config.yaml
experts_per_token: 6
init_std_router: 0.0182
norm_place: "pre"
init: "uniform"
init_std_o: 0.0471
init_std_up: 0.0471
final_lr_fraction: 0.0
batch_tokens: [32768, 65536, 131072]
z_loss: 0.0001
train_tokens: 331900000
Below are experts of layer 7 (counted from 0) of a mixture-of-experts language model. Rows are named router (the router's row for the expert), gate (a neuron's input weights, with its number), up (a neuron's input weights, with its number) and show model dimensions 0-95. Each number is 128 + 32 x the weight over its row's rms, rounded and kept within 0 to 255. Numbers have three digits each.
After each expert's rows: "gets" lists some tokens that make up at least twice as much of what it gets as of all text. This comes from a sample of Wikipedia text that the model never trained on. Tokens count by the router's weight.

# expert 26
router:143167105146150147018120143143121077133100187148141164090107121067121134100076101099124086118156147085123125169163106081128144122100141120104112132161188113122117128117128128160083103112143123131099151113192061122120131083078097153175153149110089072159174099125079163193179116100145122139
gate0:165160123112130137128061139152155126106170150144134108178120142073063107102079170119120189067112052149098134158111152144101170119158122097119141148099122142114140133158105115103118161032149133183102141097147097219119105114132098172131116140107145118112135130149134163140134090187107210156
up0:164157127060105137121107157145109124096132122140138141092162139205190090160159131152140101149097093152124072095120127095131131174195099060213071123127109104109171152102070079112095137126197160147118098114156107124138082113111192124140149121142101065090094142139130128113116117096136147171
gate1:147186121111081122140137078170206117145114118144097071115103126167141151091125139175144229100136116174095145120143110129124105151146135063165103114123168144128121128109094164119103134078070115122097098058163106163182138113138113116149108212145121130116136152186113161134190092147164147140
up1:222190151153158115159155145116130152104134098115130122080121065146158068083080118093071080145151117144123099090116067099138181117106129108150153119117112154166153117044161143197135144092084167098164128140159130105130121107110109172158163152155125125164143193160127115100096089144142156134
gate2:119139111117164137131155172138155196111146192116125142123150075175109118085118074113125156142108100090177151129176185084143115105135137139104069100113125073152092142155112097116155137117101170135130137128091099135144120099129119162121193180095162100104160063072120076190157131165129221125
up2:135100114085142099110119113144168065158128079095093131135144115163172104040090171098140113152130176111153153154166088114133133063151093072146069127190136123166074197139117118149150167115111114053155112156147124141122052108133175158116117139112162106153101127121118146150072132099135084138
gets: ".", "y", " al", "i", "g", "k"

# expert 55
router:153117110113131184093110140119140110120050154203151131095156131108083150157072110104095112069176129125155118129114059078147139113111094137088102121142154110143128134106139134133150147137185161154121106131210121117157128115089074103144175161086160106088195079136073154186163164122172122152
gate0:118141116172114180115110047097125101146223150227155131096136144099152146105085120133132155127153143133149060122164096168071214148144056142150107087139145067106169129131140100148133104151089158125124133097114139094106118103166109106136089163120121106125086117123166099122132143124111164168
up0:071141090103113104160177123099099163140112122101095087116084131085144136118157111117130134129087168107115073103144143091089045167181148159136111106122157156127151142119130172077106136054187162110092121176146104155184130093103114106148141108140078112150158187105167131150158140122187065074
gate1:020131173172188162059135139109130140163119130123152119175133113114083121109119094094134114117115133129062112169151138047114138083098206098126142135125123101195104143095091155125168121098130151173116118142121062123086134157118138166098112091153137151103095140054136144130138098163129119162
up1:125115050138127189139151126135172087147090110174106146153145102141079116182071079127127162109099128165084141094122112099125148141097128128161078130087153146146115118148111092130152122165146163112141042126079096026110124156119118090113126109164120159101120163157152117166193075155109188144
gate2:135156149080119172130103121158065139070137153106127120059055169063185111157123184150147121112165147164109141106148136163097101148124094111094134104120137152136193107151140092143124076167096128200129106142166095111139053099126118144114120161125105195132131128120176120162200099139121164102
up2:122150164133137175137057138173111079100174089094107111204110187076185104161157167121095160144136209140087113158138116143053140142093186106146108108145102133142104100133081126177171099148165164101092125128155142052107133141125148130092182137105142150152129137110164095171139124141125119136
gets: " |", " ", "2", "i", ";", "1"

# expert 36
router:134204067128068127159163068141113138143119198112124111103140157120063133151128104112115123117210134091169093132109113097177116110070105165075100107177161082115110133126119126128096156105120156145126131156152105106116162073078057147175152137117127140167168088090094123177109109123124113180
gate0:073097119150103178117134113119099184174097127171128159155140077118122123123106109158104076112180167160067124096145160156091095056097090104135140095108157092101155119115101192125154123116079166192127151099144147123183084118074109144126109156111103091112180135148148130145164080079126145199
up0:113102126122139166155129128068120165094112046152071163097162137163112128163188115082142063130097134118114096098142132174158133101099148145137123123116113127143091144159172071156128081096090117086120105096127104107096137105063074202054138172152131112148151065096154102147126065125131123115
gate1:085196102163151147117124098128123084139096124147160164086150130136150141162102072130108092141085050106141102161101116166101066136100150104091121085107149107139077145160129083136132081158112108149142056128113156121148132121106102129106096208138126134201114133034100122146079130141091111078
up1:134156116159166110152186124083129098169182149122099126128131120120129170066059136144094180133159144140169164115144139087160121146195085090117146106075113157125152150142177080093143135185089154116148120103109149149107127181127135118162156120194131212141126134062126162139100179160083115170
gate2:128132086106118138154132090112105136085136163142108073160171084197186125089073121146134119159150163019101147201112124167134107157165106199125094112120150154145159108114118133174103167130133091188157043157151183107146126116107110128173125136096136160149146117139108141111126171097122121105
up2:095109138175064117154129087187119167212170170107188182117154076174128082139100154125112150129145148078060114140125101145109187167140121131211123101140162120110146151113130117124144120141075090116173117133132107129138110139073174180143145169135134101166093127088138127144129167121070133089
gets: " B", " M", " S", " A", " R", " E"

# expert 34
router:187152082108144172059116099129100099135112180185164075126172169120122120110100121126092101096132137128148115162144092068124122152070118100104075071154124106142118105109146170130142144094158147161139115146161138146124152153097101191168095163093174116102139061066079160190109146109127160172
gate0:123139082136114161094123113153116075147115147129139169121185147116138130057100141154179142128147102127081091147118126153175126129164065112182135109189130034088143162178134089073133172162175162113156143120133085048130102095116132096163133155139133128137097134069048150131099138124106127148
up0:155113150176094121142147098178137068030109105120170143155149123165165117093190123094135132049108094162117109133131118131180096132096099120085135110126098156106093185072067181121136119062150152132092139191146100110150142123083167144149143091133106107114127080111123108119137170079148092131
gate1:090157088129136149132135171079139172069135183190137106090121148136123146129118102175108103139142142097128177138129083050121090137231099152173156136097138158104153115125109146103138123136129152124130157159120124155140143157094134096155112101106147147124133122075162226184073079138178084149
up1:091123126137135168081153112136050129179095085116128197114115074125105107095131163084173179153128087125102140106160139143131130118121188177101119165162122048133152193126146131111127142151118103148104161139103123121118100094107113122141170132103133082159199110227141108059150160150142131147
gate2:166101099125118142152127194165161070161116157183103159126134128146134110088115081131137091144132111113174169122152143154184155135132054153208128095173112107153131120134169114152141108196067082175121105103114161119145092128040101112137168166115154172127117131109171112130161080141171166150
up2:178121125086078086098089172158117162076174144092094095085091208114146108106087180124086051171113122107168105149154208126129120119140151124104148087101083181185159104146131137128098160083170179139151121116097120115126120121139140132167124117165091130130112143099160133113068112108138160170
gets: " |", "|", "-", ";", "===", "=="

# expert 44
router:132162074111124133139106119118118120085133159212190099129108121129104125149120100113165080168153178123147145146162139035150170153116123197123137100114177116069175142102172120113124170122175176147150098141212132121153135063135094104140125137116125115151131149074113201156145083101138116128
gate8:153139108210127137132166137123057159071147097148080108132161146083168127158169171134131126102087038141141160105161121144143156142143124115112117154087110140080140109103102182140172160141150148132112143149145113054164152131165127204133166125143104149149177173149172180147169159110108185112
up8:163159129100102110108155129197090157162104174130089103124143132161127161119120130194137142123142101112093108113125073116141117167147157116108119130105178200150195098167181110090084156129092087102140107100107117130103129190196150115155104144103097174112139124215134129115092064145171151185
gate9:108111094108119177039126108164122087137135117132082099089098165111145112099090107116112160139148170084138158124098165117144157099118143153202164129090148104069067134171100082046135118083120170133082098151149165133143155112136084162122162186114184128100129128089163116152161093174164125140
up9:112134150113102165077102178165131115094147111111152088071122088110152105051115124153105188179114076109182171125170208081135136161137127104140123165133133152068078132133137098123140097164093114123127125140182153086079132059126140152132160179127164102143130109116176123121172081137114147070
gate10:137138120157102120155131027164151110143092148171081096078158113159126152152111213128180140158122083107172160167166096096182094139120129141124101205108125172142182124160117109096162123144187147139141114089131094213141177112100102116132101088129126112099136114132130169145090153140135088137
up10:062098186132170121161123185135100166148146116090125189129083155164076118133124082164064089119128160090101066108138156158120184154134155120070141085135087103134090105135101080131097090083049099142136166143173132106093128145130101127104160158129104129153146096122120111100192163109155134168
gets: "0", "5", "l", "3", ")", "6"

# expert 56
router:145213085114122173139082082135129121100155128135135064128093119124119120140139121102177122125180122138161119140154104055144108134078081156111111098138178082153140079139099102123106144123171107169152122130180140115105146049099082109168142116101109129137133145096059162217155086129179099160
gate0:081147074169116099123138152172135073203094192137140169153130104118166183081157078087141122142153136123071185117081126183097041127110103106137128128132155134106081130099158128109102124125106104134132114110120138050105166115126138125180147121106118117132170147127105127147149103097148083216
up0:163145120070116111141176148100160153131117068127165155101083121113126112122145154111117190098140133146131114140099092134069099087119169098163172125183137151090081118117109115188203132163073126133117164140180129078137117164110133113104122134030128128107125099135098136092217174139150084108
gate1:115113126141146171199098137114182129154092140128153123031157076117194180095123099127176132131129173107152121120125163172141120141105075072152106119149197057155149109173132107087166096143156165177144112137171093167107120161158158093148177140132164166131145155147113138122149117096152102090
up1:155148150176152131123085165161139149091156150137151122106128110174119127083152142131159105170119122078139185071099189097142141120134119186189163090154174080169158087084117122107119046075105148143079132118149133081118095168062151139110182151102137168137173106111093127149138175140110153083
gate2:085143128130128178172046120162118197139079136113171108135123135108118131152102099139125132110113172200155118110141156131126062196081140099141050129178177117141189138106124092127133185146067129164105115126162130125090119148160146113154112178158096152174132150094077147153155137154144074120
up2:077066156102129155137113121180189168127091107133138130163075183142134152121150172101156128137132125163181108133176122141084193092103145133034170143153165117174065076111131140120096111162093096156141118114118168153099117132174134088135150085102066114100101098087093135166157139152091130119
gets: " p", " P", " C", " L", " t", " R"

# expert 43
router:162206113098125104119117106160098100176134130209146085133167148094136145113119108150164094114196092074108133162151114138140091141129135119141069118134128112108130108100128147111089153084189162178070172123206092110161139107086116174149140119095155088106152134098102112212112092103146107097
gate8:119161131171126147113180079106130138183126085183062205113168115075192119114110152088098109117136098140135111166075141117132157138096135152140159075125146163154138082080156056120092114087075170151173060100125090185140147115135112153105117122125134183130106165099162126158143128122098114111
up8:080123121160135152101075177043140187162134137148110122150108140131061180152081134167116133180079177138081151110090128088078127096137085123112158100153113122119145111126051099135134180145082133106127104147076123119114107103094134180142111071154137112105143130155176189116144133080078123158
gate9:141091131129125129167148161083128145171152143167110126137147101077117121085153125143059115134123147173093111130122108160136119086107145121146114097185120098105113098123136146155137081103112109142142017146179205227109142118099139158107155027122175158095150147152126134166169123112124106146
up9:116152125169157096126051093130128179119146143141111183128118090185132111147154123147087154155131176134144211199096149130084130189215165115113060168170133144134156123150123195159133076150154140108092156079158190142153096143136134123134126161111147151130109121144129161115132097147121089091
gate10:101137108092056107122090166124132075160140184119107106194083117135105101141185162144058164095157148168125089145121119146014106203122150117083106110145137089095129138120124109188087108115107119129129073100113147186091134133158112097121093137088123138137125184138126139144173150137100133121
up10:081173148125173118114106138133082127146117126109203115111152143152129058078156101121137128086094140094156135170073145115144104090151145088152089180073100122058126164139145113099152095113169128098080192092161109021183111136142110069140143120135159139128156131147081108112111154102118142132
gets: "\n", ".", "==", "===", " ==", " ==="

# expert 49
router:132145071124148146083140090129099133135112172209102063092194169105089193115148079104144101139210138105105101141099101047114122119111139140137133121148156140143173125123127139103118168138153140129110111151199128149153090114107114158183128130112073094164160122072116148129155120139161063180
gate0:143127135149148132125150121149138123117118122098148211176110182167126127090112124143153104086170120088097130092100136066150147144166085137204082059154103124052168108087135093139139182119103131115114113184148112105116079131090122187140088115132117063198122152125125137096089067151141099136
up0:136122128087114128101159094116115136110143149059168130085094170138113144169166087179116091121084148119172170115174112104215142088086152136144147132115104146090122160234120240152125173144184128168096121156109139143132133132131117080133191152109127156119158092127157146116118122141115134114
gate1:128136162091058164107083095173103181161135173129139119090109081107145138086125080123134078133165096135109126159111114132112162156084147105096124137096117088079115065167096097134149192110128175125135134163088182128144212120137105186147128151118096160139110140163127120167116188067133141063
up1:133082141100026129137101135136056101129148119129140140088095159139140167128162161169144092155125176159116166105071157126163088116121082072118117133105095139127125152132136104142076175149127174169189160151120191122095092159088167125210119168119114157109099062135139154149151141152157118108
gate2:129112122124085120114101064136119117138156099137131127125090138120122100082163138190138153059187109174081142166160142202136113121148143168149138096120105174117154081168135154182138168165101177134185171165168167082163126130106160175138130148105089117094113151149083155140197129056120131092
up2:157079124158090107098134082208126077138118134069133127080105061110098186142123087106168169138159114076132158177101145175101153103150139091164152177116126191122143132151142190137149156114145088119126120136097118089109130100178199159161151158129097095150111113128114158122151176061144156142
gets: ")", "s", "ers", "ation", "es", "ing"

# expert 51
router:141146128111121126095064085107126139095097140184146131147169142109054167133112124136176117134184147115157100154133152075094157145130108119120083107166204103092090120076169165135109166137098154194090114124195079124105112071132123159146160152088104115117125140057083166171117106078149134101
gate8:153109127051142092169053117151119072148070120124086156104157112029071132129140120110160106123161129114153139112083115130140152103167207109173182157121196144170122135113090085086133123126108133136096095157138080132106177143151112117131133101124134091165087176133137151148138179094158147140
up8:120121144095100124072071154185111111125125096097082116127115163066148118114131043071083108083110138120122176058071084103184150098129155129164079121115155109108042157119148105088185162133157111109088133116150152111165109119128123111086130125138173077117103155143103148082169136128151140117
gate9:111112143121158140122100118095082144159128157138140149104127202137182066113173130102092137110124095101115147111117194130152141133121083119142126184095121093131088108102138119179143119136122180150093210089123093176095112163106105143074173130087193093084113118057133174132137078195163117145
up9:119144121092130104147157109146144116157156080157081096138121131171142130111103209157130111107185104125106129112128155119075102168178109140192164122131145065117101108100138159143113151067082123116167216147144128122124054129108139139127212111154198163072124124112138121126165134099189136089
gate10:105110152099143162190135122096178124116139139218090112153173158118096130172128141200129073124108220090152169207155144105098151112198169139141156105145127127117146086155116104148132109149072114148146140082155140170100119091135137135148128166154143168137145122209146133104132132123168117089
up10:142108137132156118117108146156148143099101156072142108125066067097108153135107108134065125151144141160124128125062044143167093146134123137163149036170127149114100123157112176134114110149148159064089149097136184101127117164143097098139081181123162086092145143149158066150162165145118059145
gets: ",", ".", " and", "\n", "b", " that"

# expert 27
router:188160095134148174123163116081070127114093181150175082115180183094127171108113136106094116088174079083131103128093118052138109131088052136117099092153136094148091156107167108128154117121179138135094136143133129091134100111097106193201136120115139133106149110122112184193124141125123106162
gate8:159108166132130127104124165168072130134124103165120162142133107173097142138152098127163174131184093129093159146134115095089166197166103135085100137166147133136114159150062078113112138153108135140161139075146126153138070140153151131149056193134065086170124126119118191093063171068161158132
up8:174151090130088146143127158135160103159126095121131115103145069141109090134108157111157168121064107143154135121162086104105133146135159149095122160103095051175151146072150163109145155089143145110180123127127051167186131136144098185171195168105114076144125159121151175204109144080096131151
gate9:118112097150075152186145128195130159149120135111132113161126158162095162154099123158140072141132128049105110144077119092112130122105152131116098132113138091026116105081058179175118111103194131129134138156156206120141150123130091094139169124193131130138120125163133123184156102122177095097
up9:150174135064159112084137121146142092146124129131075125195100106126117167130135164111169141108159204141098102116121114123145086114147208101140153112128156131129102109097121072076129178068131170072168104138045119121173129071179147097137090156122092157132154127093134143112088162096086087134
gate10:151141121166131126171091170185185110171090163179071119142133098066105146139138073138140110124146117134157086148111118105097104152152124136175078063157118188118166164121170108101134171156126105143186098136103189128100164098150087180169083145137163153122144167131080135138152051112113142144
up10:137135167141138088095129148130127137101090069165125078134122143166154159107136134200127094120125133207208088115115129069117137117153108146130152040108107131179132129096115136137115096094118138126116114176147090072102039135128179149101118143140113086097126181126165057113150116125183109105
gets: " |", "|", "-", " \"", " it", " ex"

# expert 63
router:178170087156132153079108137145125114128075142177135114143161112098065132097132082137139132073196112138176136176123103075125133116141066159055077090118132121101130182119122153126127139104136145174122092116129124133148110103091130112143106140068058146129170111105033142195139120084152114152
gate0:153122134063091125145175157183108176079099152157149159097182130129132117161195103076184130107117140110150111139118145105106189184148146132085070111095148132105106146130111170125161156107155105200092107104108097097109096143084119111130108166147102101127154107149118178147177105099134131027
up0:123130109130176097108107099084191119165134106134156142132102140175149152128137076084109160090159146148080107073164071135142069135121124140149148101189076126137153120170126081128143120101174146039092152125114097077124100138173141141172175112199139116114123172066113093147091174123167118159
gate1:122154149158157174158101146134118122170070123129191112133114110147137126117123120173218061124094117104140139149168153067139153127120138116121164175120176122194122207108165066129127138109130111137136197136119111105118147139100125122153144165063147167132106104118160116143056121114173214108
up1:128132146091109114115150117159131105062169139053117116122082085140119098182127147108146118090117138145088150129077116154181107112095031135209121096105133143097093141186096149117107139146084171118156084145131184158106175152132108144078151097150189114110133134175104098113166064147123121151
gate2:116131104081114083132104155080142121140097158175107099132087130176100097118110112127075132129125089158120183200127127083068137137173110134097082144152146126115132087168156140162123155114155211174133090159139176123101094129115121136203059129146101149158111127072157167125089103103165058103
up2:128104085091130122143117142081126131176114113179098105159105125107099124090115092127079138119130144143172152148140138136147176106237171075149144145152107144088165198182160140152138086099131204140153084099119097097077152147104154100148099147079096123125112135149122111130104096037124170092
gets: " ", " (", "1", "-", "|", " \""

# expert 28
router:141161101145123177124083077134162136135114164156169136104143150083123130102115089116143099103159102104141110141138139083164158116047133195117081108114185105189104127115179109095140128118166175181103176132230120159203126108127093137168096097106147101160180126122084143152144115118127090110
gate0:156149125116084154187104114147142159113151125139126124124116146046166081076156115157133142073174086150099101104167097163109134121079134181132134114098184129133098153114152129182144165015152107147097153105146130131140104108144027140123087094104097110148185094116099122146131123154157104105
up0:173113108134161061145145174124103159086098133154154108092148073129109118157095107080140089159136102120158138147079135116113152134107139161071151161140096143134094147053108116095119043168158182199091170192117131108133143179130092109100156138134174096121097144166127102113178120071152113164
gate1:083113093182142133072135156123135098162075170123105097071159142138124170110091119079181065159127123082090110143124098154173183180135110201076166126178148120141125122117071060161132142127119103139088109162201102143167141153137128135173117124113149107140163128153105108135168090138161168097
up1:133110182154138132108055161097151157143122166108132176144157121143101176133122112128099128122160199148129115171179088102103066041145087102136136124117145139160080126153175100120111093123126120159182130084177178121136141080172157113095130147153121136093089148150143154054098163132210138145
gate2:138103108145212128156098083150139138152134120135100132059128114164120057133187138056118085102168071115090117171129152181097135082127129153088087102100094082178144100119089118123178094105140154131125164127194099088128127096156130106142087084160129114118129106122108091152088165106136119055
up2:146129169168164063143115159133080115102155131101115081156104133127114105107121106112091152145137158125124088089192163140135108128168128165123150136136106105158130128117117173099112157159157119191068121156142108119124118153135139072074088192030148106149206114046150131113051144151106141117
gets: "in", "el", "ad", "er", "al", "en"

# expert 60
router:120155078132097197133078119135123139155103153179130112105157123133076110097136110131091130100146105093162122177122126069121143125112087176085123074191193084093125130146150107086124149104197138158115114118199122120127144062117143159171179144102109139136148074079085169144201146117097124140
gate0:179106096123130064151103074137179125078142123146156157138135101152152153063152098069160113113138113070137149140082088156055113127170092191139106043129117126115148135158075122108126084166054123142076156134115127148168071135160125152150152079129096119140149106107139160109177129151127110152
up0:150165153160162161089121126140151219117152129132065147197145105121175148141163129118136125092137146072151108170119108091104175105146073114160112092127089106121078137129109113134161099157140113099164152095136167212122102108153102169076110084133176174112112127191154122116141134129170122045
gate1:167115150187131122184078147123107172098126159179191143132114104125124179113148114169145145122151111131086103104173149080160175190142113178130051125154091120174164093117153103142145081129191075154169169119163177116136099151124121178142117110137103129107141092143101178141155127135198106172
up1:125109083149146093088167155107139116135081179089150105117133061088127127156156122063123167136155091069115144167108138086095132086170174163094146108150056170078113161068078135076109059160126156085103160133101158159090143130148138136136129089127128160119119159163058110142129136137116150173
gate2:109108111098135136161146136135119154090127139157155136149129133121102147113073102128181123125104102125052131139228181086161049106101140114147134111129164115136078148117082185160154194119123082130143185146148198185100109176159100125151074085149121147139159118192118146115112122154148162156
up2:159119110194165184096159115151155101080114154123172112112117126128139069155140113140089108127161121193149108136166123142127162149114072174111167128184132114131185133150085115115139156117134159127153037161146132111123149080100079107107102073090143146130085060116150070167132112190160096168
gets: " the", " a", " of", " his", "s", " one"

# expert 12
router:166173091099190129063075093116122100132145195201115076156163177113118120126113104139125143118144128120129095180136105101097139174066121121097084123158147094076135109138096128116108157088153138146118116098187116092145147135087125177135139145087141100134128155087053175207153075112127127108
gate0:173156087135167122154111126164109110181157133131141161139215052098134112145107101175151144120157126063137137119105129188090156164185156131082150127102145058140198136152131091125155129167111141107149115161142123151099062135156125122147124111132138207156125167143145103129122052078094160116
up0:187137123092145103167122134132102132149125157113151171113123127168169102053169105140112115103159119130146154103176179134128095183154152139085150126158106131116150087102091100126171169123084113115125152132135136196084097105060158141204114113085123117134110142123217178155080046150110149101
gate1:191163091107137116115152118139078128180140127126136169152175107113219113122177105125162150079075068130133075185131176166115154146084123127121103134076151108140125119115110109148147179165107072139110204190156134078139158117120110102122158167077088120122098147159170124106174109161145114127
up1:149115153075086105147136123167194155104142167132139163154075156115106110094136191158109147092116132152091147092121149100153160159111152132037109117113128145125074110148148136111178174126105152086117136142061159108136185135208120154161109139186094137120158109072207132147139134129098183113
gate2:172141139099114114131127191111119149157157144160093104149195168098117177118067152174133174134143156141144123154150138125115154110148108149114095123161181142139165094189158091061172123136031121129132092047092130176145169139102112133102109127150119193134130157073074156145104111114108126082
up2:208155175131107109062088152151122135162133105114150106115079169055095109148132104085157121134097150120127048091157134144138099126113029122100144105131155149117114118176145097120116142150091179121109126087184098132182118154131129142109142099171097147089138121096068114124067118126191163122
gets: "\n", ".", " |", "==", "|", "==="

# expert 35
router:189187090113122136111076108140146122119105159090144082137162149119097114157156104088145137126212116094160128135133113062143082110081132124094089125134136091116133141109094139105096171085119129173113128127167114133162152072069059104210150095059136101144170147112116163173172101118166134154
gate0:145159144119157125141152051152122134098149125118102141174137144145118108107122126081089113106202205140141086089071108096135111113173095195159166121128096098085091122117124073090059168156137199109105077111152140118085076139165139138115139134184127126186097204125125136119103143121124131141
up0:128066099081145142140112157172136103110135169140106113108117082116072163109136129111132118042111141133086133124132126150157069093132167119118144154172101164096184184187078111092060168127159093163181120137106114172108167127132150146092101131081114114137120132076101101144137199113188121076
gate1:183157125101115100088090080134171086075118182136177123128132193152169083072125137087087141148137124142132111132150069087140153155144107112104162124117179107140137184086170104120142126103116080149127126180208132118121112132141129132072124150132115125125137142169171110065165124201173102187
up1:122053172114184169118204125135140094162093121130118129123166031097113121126122097150134135143146148073114108149080100179111117151078163155138172124085130150162087141129162098086153082131119153101115139091120131115169117178178104154143140120128090125128129195104180118117157132059198146116
gate2:184159195164100119112116193079126121173186151125113130134072126093149103101121105166094099154190160115135130123127084109125109180110132153111108135122159153112113093141105088165072117121071123135141120056150117099172082185087108137128131098104063086101084094125078159148103154128134159190
up2:144117077124081175196121155120174140139119153100183142154101138066117136187142094143084092042144145158123099095158138132159090124115123155120047099111168089156141142056114113158091132076128175139126148142129103141092171108194131142084111118087161152118123101108147095099057122104117128128
gets: " D", " P", " L", " B", " T", " F"

# expert 1
router:165175083125186182079127122119111097108120172170142100121120187094108123126118136155114083085205119137095107148144051085108099151096117162113085078146134115108152116147093108118101165148125182151104089164165114131116168112087078194126125129154097113145131112066053158183112135123116096135
gate8:141145112153134167172106095101127120163133109122056150110123135109075108196118117135133119123195191099146091137140128114150146147154164127110102144183120145161134132093065095168131032120140162106135117165101101149110115126091081099116186150129124127168129205149073129177135059085090164150
up8:124064165093164156105151142160189154129126183142118137151138119057159111104131120105114125075129120166114161116128132159135093092138124137167151151160151185156138074158125146090106069113137067168106094178140090144152134132090155145088142145109022153152137124093087111144141103084049108092
gate9:120103170103139096039110186145151148066166155153115122112128144122085155175117136095150103144170103103094074150095090150092094139150135101072130127113124116045138119218138161146152094122141105061069145149172121167131129146141089120136107099100133104183117123140161068124138163175144136151
up9:142116191098117186106154107130152168118228170159070153160116084161160091213136157160099142119141085095079089133101137130160137114140142128149124098115161111057174098162114156142137092140094113090097184132158157176083112157096122178108135130096178135132102137131108089155138146148120091123
gate10:119140080128137139123122136218109111188128156097194150194130160140100132169132148136181079150123105112096100120071114134089082134147116135141047099129112127131205146143110122090103196167167088086167141139145124143156148122117118109083139154129119069154130110066111143126058102127142121078
up10:124108042125176137156170088158116176131181176123174090138097089142126157110179096159118123096160068102119167101139148133106155133113133161163123157124113105127160100086135122040150134154168121099079115144114210122100126140126075162151193095144124143118139093134161066146163160154170137160
gets: "-", "|", ":", "\n", " |", "="

# expert 52
router:121156111126122134113093107117107074107135164193193114143137127071088157135116080110121080163191146103141168151149121036130149108135159181137118107096113070128105091150111135137132117121132154164117141184142109071145131100066076123161144145120097094138161107065103198150171098077124087108
gate0:161225126133083114118157138102201173119097141131127116155138087101155123165137117096176113149088040063147173099117060100148148133129122086121088133143128098114119132100100177118128122142139139141101101131165124148187076106070066132137155114075154116126159104109098121141205138118106164115
up0:118144174150174140097066119109220126143120105108110124156184061154126132132196074112109142116113118132139102128172113036160140125139131119148138177103139063162164149066140163167179124100134086085149156151117169104161144126096098122103158101127113126110115181132133202155161139123169129129
gate1:151178146186156114150052111129105070143186137141149104159139133128117113097119096142079097116104164189134125160065111123127144169090186120112124218153151116122116143144140143095127169145142138097044155141155128046149097130149144179134123112115066093125166111097123180127140132076144100110
up1:103054122079096143103160091185130196109121157112160181137118120134190126199161171082173148118098127127111158159125134131179136137147138157126084135136193120099096095148142165125128135140069150164145177107097107117139137159135106145082106079129164147051047106145125163112164143130143151095
gate2:120131112108127107102148098123148140151171124131165129145103139133081170123141165172132121140144162159153138181110116094132078104162140117200110066151108083064110117102178078161100110184134149141149145065145156139124074077075053136117069180122119135144089129096122172183120130128187164080
up2:131137161115178144089125110155082141104102142115133160131127108114161020152067140140107095135132148122128090130198130175126200101125113189107124150124127189134145232131077146101117111146145066132110143104134142137095141169146075118104146121133153101099163114193139117164107120144106074168
gets: "h", "th", "0", "n", "b", "'"

# expert 20
router:206101086153120154148105090131141125121099148216185129127187129112129131136106137097154116130156133097188116143147093045157132137090098165090095129147162122129137126151150151104120183129166158140126139149172126117166116103109036121197131148110158088148123071126057146158130086142124147181
gate0:130159142118124110186047109203120116043153120106184146165159150116145092157150117116114111080081096124154110143181122117126093162109102147107087132129152075159088169120116192131137170089147102210138125130154123140158091098102131205132185140119145141129103097127082152102158145113164147158
up0:129175041153128072181131107129152139117148123094122099182167170130161146167154101128112115157088091122143145140166173112142110186170106176143106112152111124116194140150151139109136155157148169146125117108125085124171149119117148181162150123165155154112067124085153111048115070220149114139
gate1:111105139122125203157116085134127092176151184137181128204192100088146146145134146165128148065177168140128103161168119174126124171102171132105077157180127141156107126102100051125154166102130120121157099099075157175120174119106150143115124131137128103188127157123124110160097138054112106093
up1:134109126074111121157141136172132110114109106118156155093143171187171118122146106161119116138152101108100135119171185131199095139156117142131083155071103219160105105097184161131131151109151143144136102185149179087130134137124167132142180048041154126144141084151139178130132162179136118165
gate2:102141068136102182130129137059083163150157144172144078128100112039159087151150119153113133135199134182039127129127110149095140177156198152089141084146113119121183121118123079139090078150113070117100112078130143132070148106124184108172134126139111147107104133108110134131122121139140153112
up2:173097106118062193155185182095136102104160098117122156094095163112102119119177095174094147082130092161111095076110072105173161121095139074097120100103133158123074151125121168082138136140116153120150085162139119213146115116173100105092160056131136193129168109135114152127155140116130124146
gets: " |", " ", "0", "3", "2", "1"

# expert 62
router:144161104129129137077078121154103071121117173196120088098167136075043190142119079122126112125189134108097127142120132052103101110116093145089109106132187117141156136149147174125084158151128143137090145110161184130128157072084128147177136152130095155175179082121114107117150113093139070131
gate0:120178117079132157174117146178091137161137143171098125147132125133105126091179161196071145119134129131113143060094151139113095139164149127175059131110208126157047128141170126168116142101118108116107110075157129143102179093094111163137153133133180171151095185118083156164122147146079157101
up0:090129096113132071148142086157104105099117112127172131172133098107129117094143130137114121050111097173128104166134085140071097123127152111116123170034113169087090156174133127119154152151145144176104111080068161060094158154161149083179101105167140116128077136123097114131137108136037154134
gate1:185092076068112125148085130145105169132038099143145208119071142195149133131095178126115084102124164090164131112191141141119120147147139120105056127127107091156120100140190137142078129150109130118078106184162091099115117117117179134117102163106096088105133111128140133113108123078134112074
up1:158154121066146147163156105158149094132127154167099145155171185196159123110134090116097198145115098101144179178144124118158135175081153143078154197123107168064155118088116137129130108113190132174096135083092179129107077123086135165122112148124177134164142112110143164128118142195101124089
gate2:116127139124069106141081125113095107126132149178133113112199133161116175167156096148152085121106082086162088148148110185100170169138114125186174154147181163120118122112115137153075095089126139090115149186197153152163136132112099118176114111069186063164137085148125125114132116096125112056
up2:124118131138141126181102111093140171129128159051128085129105138121119114122111109091159128111175076185151144125213113185055119095103147127171127166145121133108126190150171080104099182202129133125114160137102110127121168146133099142129163133110153176136047138114162126145144137052145183100
gets: "s", "y", "es", "ia", "a", ")"